{
  "n_experts": 24,
  "d_expert": 160,
  "d_shared_expert": 128,
  "normalize_top_k": true,
  "routed_scale": 1.5,
  "balance_bias": false,
  "tie_embeddings": false,
  "optimizer": "muon_variant",
  "beta1": 0.93,
  "batch_tokens": 65536
}
Below are experts of layer 3 (counted from 0) of a mixture-of-experts language model. Rows are named router (the router's row for the expert), gate (a neuron's input weights, with its number), up (a neuron's input weights, with its number), down (a neuron's output weights, with its number) and show model dimensions 288-319. Each number is 500 + 40 x the weight over its row's rms, rounded and kept within 0 to 999. Numbers have three digits each.
After each expert's rows: "gets" lists some tokens that make up at least twice as much of what it gets as of all text. This comes from a sample of Wikipedia text that the model never trained on. Tokens count by the router's weight.

# expert 21
router:526495514478540418456540476490545509551511513507550507487447526492525495524436490490501479523464
gate0:485575385397481493538624500501509518546471548488498469443452455524598464540493486542550473425521
up0:455540489477475565472462445500483541456475469532531425441498514458490463530538571496419476494509
down0:469549492508436464503414436537490405499504506504503553526537505480477505461509464528525440503493
gate1:472542515457482456592527566557493468531581566492495493457542477532574524455539557481519485535452
up1:488461457436495420491444484448494483508438514517467496529419476565408488502495512550522538503493
down1:494570535503466538512492448491484534486503426481559435489485417539442510470458488539557502519503
gate2:518470505486489529563495481521487528575487503541489491522548491544472504548471422484491524434566
up2:512548533539523448553505511451522502471471581591458416495498487478448585484453536488462533482576
down2:536561516519559509503480530478557529515518505506530485531524520490519520556445503474437534513547
gate3:548483474505463471473452449488456483486454539459539448537512450477476485433433472552586489489473
up3:498499474493473483419524467589433495476514496520507451496500479478538467519495444497500551438495
down3:545413522404466448509547531534452479534560506472543531507473454475518521428472501499571542516468
gate4:515572574466508484562526428460520445522518507485498542437433452524479518527480563494484539543514
up4:593406530538492503550477504522493514460426497411502503621449477535490533491507494542483478454479
down4:495474498506414525546530461483467477436481525438452494485492558481601483513486519480538544438482
gate5:529502422503443453522516470503453457550530546489534508481511542563545518556453455524483462416555
up5:572476593510560586469512525551488523568516527440518483532510508411520527500535503430502472512446
down5:445532488477478581524529544543512477525406441559541525482488514460541479498529483473499504471451
gate6:534586481621550495564530540554530448536446518528586519550465430484555480525509467571485459510437
up6:543489546523422489499490516475548540466488476592424495514528498501483569520571528466405492533435
down6:538514510542485508537437538439478508491481499467459565498478459456417407556455432489526481556495
gate7:473520513467482523545513523509478502516463479529510448491471540455602524471514467551573555475491
up7:440503512414432535517519482519592443507490446496417531414530518497478466440569461454490498480563
down7:466524545508487533525462524532489492549560517495548476475504451466406517491539480520526478456512
gets: " the", " a", " The", " his", "'s", " an"

# expert 8
router:500552488466476524466583521502501449517526489548504528451463539487452476546567511462472545458473
gate34:450540487499530530514535540470497494530513490466493431457507530429496494530531468467560565438503
up34:489543511521493478504485496516484545509439510472413499476495427581579585517500520497492525536570
down34:448481568553454465522441508451484477486449500442564555511507445490544504491508591461549448547438
gate35:560493508549492514529520461414499490504511520448578493530550466501542466477534474477535452529484
up35:561538559538538494520497450502460474447495545486486485423507555439468580532416534506455517462503
down35:486497450539603453573478551542495560452489471539498522468516582495420462491470443485505476464502
gate36:534493494543481532468437498532474508515504515518561519450507546521446524491557514464529442547472
up36:570572448516549529514471443469556534469464452524534533477438549473582508409429609492471527533492
down36:447512501579474542471509481502501506506472546478449513561520517551520533491502496526437502416522
gate37:466506481486523540483517515411497537466524509441550450435513543478492478424536467536479534560481
up37:549436505496472473560484522455532508493479474480496498508532532490507426526503512494427440423560
down37:560542507446410481503480545503474517446571476488445492462522441526560513515541461524561459539482
gate38:516460475473491564420531508434499518560534479550446534558529530534523492530465537510382522506507
up38:522434563479531535502503559551548567580486539566469453450498538487542497591452481428472477592502
down38:431527513424455499455438487511504514550538465481484487519502493502503526527483480479539452477495
gate39:467587529464554460456457544523544517512450513520515522502553526515443540465486518492449472527515
up39:468457523523469547518554513508524469501466512437505542513448566457469529520529531488528551476394
down39:469529508594545563459555534486456532492486504491471459514542534484480485486494525441561509423491
gate40:535517549578484491448519499454477471559536519426481482596433506532456597572505503484492432558493
up40:530544496519472495457522511479456576517553459467489426521543419439476469435505484520529495558509
down40:507575577514476522517519445507458566456529531493496431435522578489497424506460480467438506460580
gate41:454452533494523564560502562474549528508492529533537443479460478515504486537446507501501484467516
up41:469513505515543424484466500531507527540537451569422473525497542447510523530463492509569554439505
down41:518484571396498513404472509519490529549507509514457434545458497557509508492513570535504445476558
gets: " was", " is", " were", " are", " be", " to"

# expert 19
router:494455494455450514435464555483470555458468480531548459490513566547563523577564469468484464475491
gate14:573557518408532516534537489472486507506565559583475502497446505496521529490502481455535461509411
up14:520493482517510415530582475496486528536484517488518556487523515563500557414472508510564444565499
down14:474488518559502558557533482510569486548512525480526468520552557511527439515453439587494532477568
gate15:474424550444502447515508543456492469545529578542501485495434504530469461461473570557523483558506
up15:538486495489549473517568498494517570490502533440468461434529482531498541495511562467552547532498
down15:499484522498525519464555469497473479420522479439509588511523467566499515573498511535457497538445
gate16:415509577509496432474475515463428520499559414487582472566465556570501470507539470485435451563490
up16:587481492499529448494529479548528461491448529457438498572477464531548507523531524470491559475489
down16:425493574474510512503531479507582542479506515478483474501515496481500539474492528449537528454471
gate17:511506488524497524512465492494513401531498550483549459522527531448476498523458528496492514469494
up17:541477453457490552425565427424522441472496503506571490525559482419514452518466492517458483471495
down17:501528603526495580442518523450534479517450500545543577509456456458512473467436456442442486481543
gate18:529477587545544532511496456534429475524473527507541435556576457532451556484516492457513509517544
up18:499581524449535478528509453514502571523533512462528540537568489508456561465543477545481511493516
down18:499537424441521461546510562592527429477461497477475475505480505477471430468513532482514492471531
gate19:525479433499483414469478472547491491524527492452479445514588462493540520542540479504489500493568
up19:468524538573509503504501515545501488465507519499535450501423555509501626523522547454505416521479
down19:502514499509465503430474509491564557570480518461508462477546493527490471484530503463484486463501
gate20:543518485569561466442549525536435492521558508525480453555498502491536508500519511571478483484483
up20:478531490514499474491536527572470517549448507489504489515487479410455495587523512511471525531525
down20:513507434528502518506442433538463526536492477519492517514421577561519478493462588489450436485526
gate21:473498471524531522492509452481517447517519444475485484493512462501436519424521497444522465503510
up21:426562462517529435494459467449514581503518470520512558527529534502463504446544454570502429545520
down21:483506497507569508515509486490518564461539448418504538516469460449534518506487453516531405485438
gets: " ", " |", "0", " he", " He", "1"

# expert 1
router:459485461567525476468413505518457549523490493523524493501506358491498512524504571468542512509483
gate20:517468440529521542497488514444547554528497486536497503454522489520469523535466485503480458515466
up20:541475533479494542487474467522561477519561497473526563493503523514485531520581447413463453468496
down20:492505522548467508546458502487491458481437489525447520484530528468475557432472584488478495540461
gate21:585454536518517590541489485430533415460561557509494521445533459440570535432493539473523554543435
up21:480563418515482500488478509552527441494534481429501509555487465509572478489407556545502440543454
down21:512502539467539469486478426460478485443602445496504576510504473471479573498463502545509494497431
gate22:505533478562446544463492517456499476572550490499488511481523540524503542485550523523535493464467
up22:507511531541509470523523447544443509533553473450444564578523506523476556519444497503484479521480
down22:529472475496538467492547486444559466489464523510458491479539467534520548498456474505438488502521
gate23:567472574475499530470514452470522506563613508559496547511531535550467494491537448525525562472446
up23:539429546489534559498479507519564466514502601546466467396493560503464516567566439517497559488509
down23:485455554504479461492477439539524390597539508482519527527434386520493544470486492515490514524535
gate24:475488525493481538445521448507536468511522525481454539469474517524496451511479482467484504497565
up24:494477498563534537514482480532500537507493548459527532416476433464523471508523508449520539500498
down24:521487500437514565496457587508550478455501552489534479473421588473433573489478484508484488503516
gate25:548571505573473474500435497501516532546545518469460471502503532553499437530453537557472508537547
up25:522488487505519502480492442537509518539507541421463444523481457537434475412436573411499539525526
down25:561528435464480468517486508522563500491466480520512440491526486486424492492420514545482553541484
gate26:527471503466472494444584419507524489576540519527533507564463518613500554486541478486522498451588
up26:545498436569490423438472515496498532495501486491504508569394535500485555472573478524536565488546
down26:510479496448548449514455501511496476536492443457504461481472430428537545514555501456558508465489
gate27:491524547461437554498481497530470451524460460454518521522534496545511565511494474470496467495501
up27:560469525544512463494479500400511464549521579544499499519456483439488475471486513515438519459536
down27:565494515466450446469503513539439557504484472407479550536435447543533496515511458505516501453543
gets: ",", " and", ";", "),", ".", " or"

# expert 18
router:497566503462531458468498491560478457501484530473475580514521390553494511566509510535534409470490
gate14:490526534500507506528555529576487504573465549449475488541460516482515514511496508456587460514584
up14:516511526483543581525501545489551485495486482500394543508493441431522517400568474532502488487448
down14:446597513462450472538494461494494480486503522499504488486549472569462480503504460455515488557487
gate15:570514467517517512520457557483434506525516515506605593530492505530563531509470527454468499493430
up15:456496602497431486487510487506505544435569473478481471507478528476524432491492495600517444490548
down15:503504548482455491553521484539500532402504550549490525433494490543437522475517469554560415490547
gate16:476489566522511505482547501502477482485484451417500458470452505500433438530488446449442489484463
up16:522554483604410560517517412498522530478555557500527485444482538496567459472488514481580511473442
down16:503463476518501477540497446509509465403545507544518457496484510422580499543527547466478452523465
gate17:547611546520485489513514500503511472473496458493485554442456566475526456487527447496524517461528
up17:482538507541502517502448482530485484429474520537434514444500506483533556543581471527517552418484
down17:473531527491502500509525508494518553471528458479496525430462451517504522574462523517500523483474
gate18:417507509513482512439518483551456546501534551544557512548530468543503505517472495519500516466503
up18:472548419523455549533554530457513516496521476565531496498531476459518451493508525531483554484388
down18:459499508501506495473504526425510500491485432507569512524512480451460528557491555552520508497495
gate19:550423429473446488537550512466466545584489499440558561478585521493442564463488524524586511481455
up19:463439479446516551519537520445502508552461523494558536487507553452452439574536499556460498464484
down19:522443506580518482615464473462468559519494476463434514477476511415498558487502480532462442506530
gate20:576505484466543437592515483448560462471512506544573489520497495545607530518528494465547454466508
up20:569564549539553489490588422519527560489521451556478466461501496475506513487537517546508514529457
down20:499515509483510479511557525549466476457526455462446537477480487530483546468563438539494490532525
gate21:510457505408526498465543450503566454492594525487524502500493477494475481514466508550509567439471
up21:514543514567513511487535478442451508501416490554505474490579512455567519485540565475498489527512
down21:419503486479464459498511466518499534514519515498441549516503499426447517505576459523486490458505
gets: ".", "-", ".\n\n", "|", " |\n", "\n"

# expert 7
router:458465460417523446479518446510465531503412501511459459527463478480412559564523600476539552482543
gate20:529496458492540497489529508456489501493475487479549463469434466368597495551504488537580507488563
up20:440520483492455499489545423493440558518485490434482465541448497511533477481548466500536562500507
down20:474549519515483539543558448489528540490468520556590524464444554512511475440446510441492519554554
gate21:474506532470470511534477484583559481574557527518533527497479447577476533497517530467452555461505
up21:457485520502538557481430581499536546414543508513510487553468523548456471563492524444539531470574
down21:439505518467482570504458533515513500506460489492458527552526484497452505511463496510492543481568
gate22:467438425525574428506550503544547501518536488501474447517517493416458484471560479491467492507525
up22:446449562430559536560506472511549441463547537500497473460527487482463456495566511540510450504451
down22:446497452532556553466491595502484503466526535530447495551520506455507497462452470554451539472490
gate23:534493499569499522502497508488514448534472449430466499522447514455586566565472569570466539437509
up23:462491546483445443523476417469450517518478396491510512422522524531501555523527519475531542500562
down23:473509526562503531517524516490496505516543477481467483516477505448553462529463514605456537530557
gate24:542472464451465428506479510531574395540543523439492487442482538461499487499523547441544532559466
up24:482511531522516489501541516505480494488492541469496459456487482548539434505444522476475508524443
down24:527483580533494476537432487519498473484518521493502514474515495517516541507436488546518493448415
gate25:586516557467495463520514523482486444451508523450500514475501464535484468563548525543545567483481
up25:515496527478506482510491451476466524569475462504529500524519504450475450480464424473521503534545
down25:508494491503519490534527386487525526484502557555473536514537448470460513447504475442513545495500
gate26:502557544455496457478501560526568494528538495484491519483498515562427445545545463551459451505516
up26:545479461503519522500490517493475514474485553488531519461487425486499583501543426429515529527500
down26:540460546464439522480488431504443539525490464533487516438489481517523582470579521410500550520482
gate27:477464479492506545457497545457507575538498506537529494521450490566508496489481510511477474564489
up27:471501502498510463501527528449493466508491496444501569506436506501484463544562506528544387510563
down27:467441553497578521492493544530499481517537563569472526538467427479507525492473535553504460426520
gets: " and", ".", "l", " all", "p", "5"

# expert 10
router:465549473537482519544547543551564498459542516509517475487489559527474533422440486456532494518513
gate14:529506464528526506547558479517539482504512490521479391481509525492453405515567468482475508542510
up14:536454502452513530574516440517509514476489516438477450509466528529467384483459445500500435593493
down14:573538474553503538540447473517495461542552485551513490427493506513489423504557535452492455477439
gate15:529492491505532520431516403525457508517459475461464530516500507512503553460498455487509460504463
up15:471558526549522468452495506530477526471432510491516537478505572526485547503491510483465482546509
down15:527536510593535515500514572464537524459457578592522436511468556520478481521467495494456483429494
gate16:453482528542499488506546436502602519513432425513490512491507572469509500474468521494497448585494
up16:537525496540504573464447552504424544468470480554506575437474506510610582604495479466477523476517
down16:540455508511520429470485502539538481495494509520483561471496531438513512516481484429500509500540
gate17:507554504490496499516470509486532442531536498518507577407487517525505515461488453554517514541434
up17:455494465534564463473467510456493520581510553500444491519542492477519573514506539499504491488600
down17:473499470451498423466529523587504504573482505551437441449545579531487420458480505462552491541498
gate18:455554448536548458475446499466582507566498532556475487574511513534495501524422503515464467503596
up18:493492439437488535471504446480491465436483520460511514502462502558488520453541466510479451535443
down18:509526430477477429530516494515498509414488521499573513481486476484533491435484558475494485452517
gate19:495469480510540550537558482508567422550540496509533483545517433507554528501488578426564452516513
up19:479494545475486538454578450532431501430446457523512494528419534470519562568546489555456499521548
down19:463498561510512539391485523465419448533483395480503579571585509500513497515496467538516487519519
gate20:536511491501531456494532508559502538508505453461556521526516489454541503515472427526515441526565
up20:557409450543509509511494503509518516522493480516510511510452507522447556483542540455493524413470
down20:447563436544523470534507514511491519537458529479541456535497490565523463495438510539541487480495
gate21:494540527499509441485523512562538582475491516476432472501493556465470470486497476461507521454495
up21:527507478464459487471502557439484490566502431483532434446538456537510440533451487515511562484584
down21:506490535439518478446512566489555479562506505480499515503453530470498468490509528440532500523488
gets: " by", " with", " of", " as", " on", " that"

# expert 4
router:446457481516505534542489506484456508395448482575469470494503543452453463461551455534558514486497
gate34:514553465508547518517504528521462519509472543397494496543573402566465512475517424529518572458508
up34:506509441550444532491427562527607489541498471558568567525455537497549440578472539438511494481433
down34:503515539518498568487474489514462527523467516522433532531460514501471521543447514540498499499471
gate35:591431443467514551480490498592505469536470550488508499510542540527500510449542515517490481554486
up35:406458535506445464538542477448468517516574525492493461510538459562460444570509504505484552432478
down35:468528541438473544524567463521449505462505443505383504447442511557512476503477468501485473480485
gate36:450525502490524534495466476519499446533521554546516605497488501552440454539519424625493436507462
up36:530486566516448510488540504516450488528544487477515479493488568609474568587515532516457412538482
down36:462475504547477471495500459564558531477468480509502461539512499544455495522493492533509457447523
gate37:463523485436418515513436581505466421565456494465464482542559501478535535502458472442469486484469
up37:530509481553510424512558553451446449503439501470408457478463462517493418454500494484487491472471
down37:532491420546541480479486421547549495562479454544552544478517546505475507461484521434481509495491
gate38:425454523491531456537537510444410527507438469465492569523473536543495497528566474507500443521442
up38:499440495490508525591566499495438493500487427526436533515455529468444515428523500563489456550477
down38:480477491584468437475511458466521462574545528525489525496527480455581518487473506434465504479441
gate39:512541566469517451485425514471546493524542463491532427523504498552493495562491545492467488498574
up39:515551573478516529542425570466467509564557457460443418496526526513622559536416549482519480511524
down39:442530500491497472536519450532544495479526496459517492444500450531508578436554456476510444486522
gate40:497487528494529483548500495490547492554549485442463512541459548436517492518497509513512507547477
up40:516465431431617449403434470466483480576453494459472495502492523475447489551550482499502496581539
down40:485491546514479472521506428555489552534464502548491531513507436554474455477541536451522474479529
gate41:504465526532463442498518570479457511448468562471533464469514537514466522538440484469551505544555
up41:480479509499522504503459460471405499468469488537542505444451515509446492521514509508526499529530
down41:506408467481501526501522444527513485454470415539485518415520509492482479472499537532573467529468
gets: " |", "\n", "|", "==", "\n\n", ";"

# expert 12
router:549522479497420533531493502498560522533488480455564443484518571496422524543544491421559509510488
gate14:513484537448517527537538512466478487495544475533527556538496538503455457491494479551536486472513
up14:499479431462479427502542530572531482532493542498494444466450488517508464481611475553398543539501
down14:470514477474516509507561556562518475466530533517541511485510514480482486549524450466500500467486
gate15:465509466489524522502521541520478500437388502528583570499512456531609486502491480529475468529550
up15:464536476550542491523497474466472457519549523461481406596502438409525445469503551552510513470579
down15:463594475498490457486523511499507512526558491497416460573459526494465552442513552616477517463576
gate16:474534494547522452516529465469509467558529530412474486454551517402514473496509463516420510529475
up16:508501477485521565465511556518551482486485441555533525545451559531470532502518468496517455461479
down16:517451581497545562420496550517535496475544554509480448561490576458533471521577530473503472492469
gate17:500519474512474519457497429536501421538539465419430454539527475488544465531499486580483453484584
up17:550457482452510487576486541561482470470495500489462544500465491542490568488487494383521505488438
down17:488496565461503516453501430435502499543507510456451578465514490473542538530500504513575456461467
gate18:503500516397516489467481496448493510540564567564478494484545526520463500428507508492524526576546
up18:552527514486488413483517539532493532537436480489509424469508500545501536497574500398557492468578
down18:505448459529478413538491473544493472439468539505538504486502424501469497511544453416540511435446
gate19:499479632553574499472458447454477489540479463461520507494487476589466438533456493501505451530426
up19:506525468457522476544457477447446524501562512475539473481556457505526496554488566581462508475502
down19:462556428444477494469522542503467498482524479502459498500513512504558553522612507516515447498515
gate20:577478535456487466489505528482535547477467492604456508517518500558551501441432548464473491548507
up20:477518518495523505502543578449508427550533491493441516456549436465501453443458448441538493479510
down20:523493556557508460486453471411520441452483496501522555559499433497540563468538464447513482559505
gate21:470491499525442529496501522565387502548581492474486586485461590498494532465498529521516513520470
up21:551438508511460465495537468522531476483521497598418405449412478440490510462498479491544524532435
down21:476541458417493534576565526420534470514570466509490497515481462501585601510498509470506533560498
gets: " of", " the", " to", ":", " in", " for"

# expert 17
router:539571529453464548574494473472497532510519489477509572481511517493483469520487393508500506484577
gate14:539454523538509503540445514550491483512458524494531528549482486485458516461500412526513550446478
up14:446505492490560481502474548418480458456477488556442447476541463506470437544524592496511421499563
down14:459499546466460540456504475443549476513503397508497511473536517498495462568458458509538453504461
gate15:459437474493462495495443538450448512473486531510508511483521538488441603556474543554494514523470
up15:601544514542496469520547488536521433490495460535476446405511497503524462496487540482593519516498
down15:480555552463503499499546505443509473487432495563497467567477518511566494487491506508493506478469
gate16:530419532504430459477459469488481465546601437490501432509517538468501489523535458424481464508476
up16:421520467476549541480565489623464412504467543509453498522620467503529471499560493494600525528486
down16:425493438450523504470482447468443460461487524556478530528560548480540494582527516424506502496533
gate17:465507510537536577476460582461519432408482435462511482465487464494446489474559523560538521481524
up17:436539467508490455563507514476521545451581518562469498480506565494536546521467520460464476502473
down17:497463493524512466468489483521507471540548511529512520470509437516513515477537476579523469469516
gate18:501463503539424435444501461478452568487503451570500549532518500450503469416499510450433512545513
up18:427537504466502514462461501475550502486509495545524469456427491561522400519503487529550497529450
down18:455543552469509460458513555515552459504621487549400526516568483536546523512458498550456491453440
gate19:501490553490501459461480496448452530437565457562470510529422494534521482504520503524534500539568
up19:539409504424499510475487511560563484501496489521475573540417494512447533506470503487458455508463
down19:525560535408445500520576538485514593444509471544453431449500512460475517565463471485489553463469
gate20:530537508502534475515583503498458478546574537487479466483497518478551411501518488482488470489528
up20:480518486490497507544533539539553470573456455518513587494449454515492466537572503502506551493520
down20:396523529557509513500531477511554426516487474483453508421527509502478537499429462521552484541520
gate21:509468438419494428518541454523448485509561538529492509540555519508456489491527515481532487511455
up21:442534527526552511573447598511473568463509560505529502455436487543630504559486492490500416521530
down21:527505489504487519480472525464558510458498516467512555532510506540598446482497508490414478540520
gets: " in", "1", "2", "3", "0", "4"

# expert 9
router:428420502460516553564430505509487548481487482533482530524416485453459455509427507509502514478568
gate20:450556532507470524516550491469580442498492527525521513519469568526555571547475531544462500499517
up20:550533480512496426544478464471469474563524474562513500478502483467485476474487530589508434493554
down20:493513535516426550530503565473498539523459532470494459506484572503518448539488507504523526515496
gate21:488569425467510480528554580465454464508532492407469585518462500477597471538508521524529459520491
up21:477531457549512497462543484507488474532460530511489524458560421602484486516503508461481525488459
down21:511541502572501496526509473510398440581548523548516536440560523483484504518476457499428479458457
gate22:537508439470492443580510478483523478514574511522476545527477506506504540538504502514538435535462
up22:573568524493478504485590452502574475517481537527524453535452528533464530516482527518540555493451
down22:487528489415505476479529508509547533517451538519525463503474464513489465509446490446458498483500
gate23:467442498469533439581524467400479606523553528503480378595491482529478507538558503511462470478525
up23:438420542429535550530452499443473527507525535414488482528492522528509531517529493421471532428500
down23:460462490547570508486405530507585447502476517468512507426554517544538533527532487518501549509447
gate24:528523584517502512588540499547500407519451555491493482516392562491528525502484499587500581484522
up24:544508512464461492436427592491491534483498464488531500541569507482439549507543469467461477482428
down24:453495549464387486464511536421468493527535572496537501440447453511518494502481486531518470522541
gate25:507458497460548523508497490528506473508464541465462459460505470515441523504520523494474449555452
up25:483483521433479453525485527529495476554572499480458484490466532450469500520478492530486515494526
down25:459503463503527529512517562464499468496480521449505461569531440461485532427453488429532525430483
gate26:513571514494519523537517466494546482552576447511451478492439571483503478481521554541522536500429
up26:453469530571537607496540441557529524486536524508496495499531491511524500557528484495457453467449
down26:519509503532476507548436521492521488555510521553458514514537557500460459520536531451447516530489
gate27:600484523453516464409510508459525491495583416480488497511510563479501506468495519478536397504448
up27:578440570525475432499492477495458535493476462504546469599531509484541418505560464523537498468494
down27:515447484490488489500474582462488426467513474487456524535522470492417404515497519598540441561533
gets: " |", ",", ":", " ", " –", " ("

# expert 5
router:510392449565534492544508574570379503499479580525462541498487488537519492563529491474508460473444
gate14:532493542498450498519534534507473463577467584500475446496481524502538407537502524455538479448543
up14:479500426428480519468428532468503507491494446467516498537538505503507489565508480492502515496521
down14:538444482540536504490480505487496476521511463491566551520502536486578545456429501519475500528524
gate15:473520571564474472489496446491487508462542526447478473441441515537476560525606504483548484585451
up15:501593512503525548576532534498521473498525533462568521539618510480482555488448500456421444545448
down15:462541523415493507486516546527533580542537541484482454499445531488536522517442568495470482496509
gate16:497514469466459504563528532504540558452461488525459515433522436467525509502534474481553467531473
up16:534447505478528523561485508512518479485527497453492480447502545548507454545500539481543565539490
down16:533393446447501489536492435441575510504485493519512503535511505475575425488453534536516497543534
gate17:486463473514549405625507535591534552483449524454489483509461541428565525460481451451534538505472
up17:479472493544522522537507466491448505535548565500488475530521569474480463509465524500425457501526
down17:470602546509486478477529453581511497525480493442524570439462540470466483488466459477472492542511
gate18:558575521473537394538440473568444550493507459481527499589503512536477515547556383445502527482465
up18:527470393562520507509520479467520525560474477494496471506552495525528513511509422487505478546504
down18:488502436529564455575492479469474498527482578492502455481466478528498504529473450458514542542480
gate19:501492516533478505556502473426554544517479509470585466433473470505508492516490543420454531496462
up19:422463503516530499559406559481510552495510534491487459534504489505482465552478474557585500459386
down19:449451454526400484518450529463520451464455519545540438577495546526528422463521490491554486495450
gate20:494514573537535470489507563466496438503512528558499513508485534447491488500459498479473451539523
up20:509483466438452478496479496537446464530528435569446475566485500536445471528567565493524542510475
down20:518501543499503513457487430505493514494520512472470533533582469531513553577546527573579467473495
gate21:530519484542565414581532477501526521496507477544486540504498539570460521484489463549495467444438
up21:500526504538465432493505470489537490520469518466552478444523468528521537493608509500472497452549
down21:487502559463561466462479461591456552479413534459560576545523447504457462499480489539496474492438
gets: " |\n", "\n", " \"", ")\n", " In", "In"

# expert 3
router:449475527509515498460487516521502416479545526478512455511562600552520484514468524463575499466431
gate34:430504492527481557494524508442483565537571494459493458468515471441512562545496484424526422517438
up34:447494528498481554575441424526466532424428531476439493546518471500449381410464452579494489505498
down34:568557497542461552506499547547482448498504451500527514480503534556496512498474479498467512546545
gate35:508563504596538512516505492477507437481531510546500500483484537477554415420542461517526439541473
up35:476499552473567450498548445431533477585529463489474485496558518508473506532494544487520465503472
down35:467524573475495560415494518570547483495533465474539485467472503527464507547458500529523524505514
gate36:508439540452481459542487510491542505577481520460542443530551512473567498508498483473417553523504
up36:479528466537468531470535512478473500500521464476504519426450457475535572523563472458510512476515
down36:556476497499463506453537451460557598421502516514480434527505478574488518543517444500467485529490
gate37:536611570466535432494587479470466508538544523471562550413483450504512474481480475493447481496476
up37:475435434538506460568488488538523543421508533528556567470411570511482508518495521421453429482549
down37:386529543564454480447463462439527558551516424552499487496478564504507469491496516375526467496532
gate38:540498439505446474518577521576541513450505570509526487545574513545494535451455521470501456545494
up38:519446507523549536514561452519537478527516506513522493446531510428484488556544484511556476481568
down38:514557518455512475573565492537512455563505406549492476473480493495471493471514598523474536505480
gate39:429555450496531454457467505482389472493432544455567526474542494626487508418509504472538447513506
up39:483509579489498452532578530547549512432489493470588505417530514527426427484554537468495495457528
down39:506479412503449481517536463503552512454543505517445505500539470517468453561426522432448513429543
gate40:433502484528486518550539490495510512476543493467542504517439512497433487530451510417416506480535
up40:494530456412503496428458504484460466488510498508535430432450523527506514491515486545533543547482
down40:556565500553498557484478497522469506482522489448526413524512583434517478522527534556465531446458
gate41:514454447467514522546541555444509588494517548546464542511532484507481516544553477545541445507498
up41:493567589452517476465464497560466485524474516490514545491502507481511517518513509506531492497467
down41:530495545485484491448518497551494500523452479452477586532482558470464528492526473555425475541471
gets: " ", " (", "–", "201", "200", "202"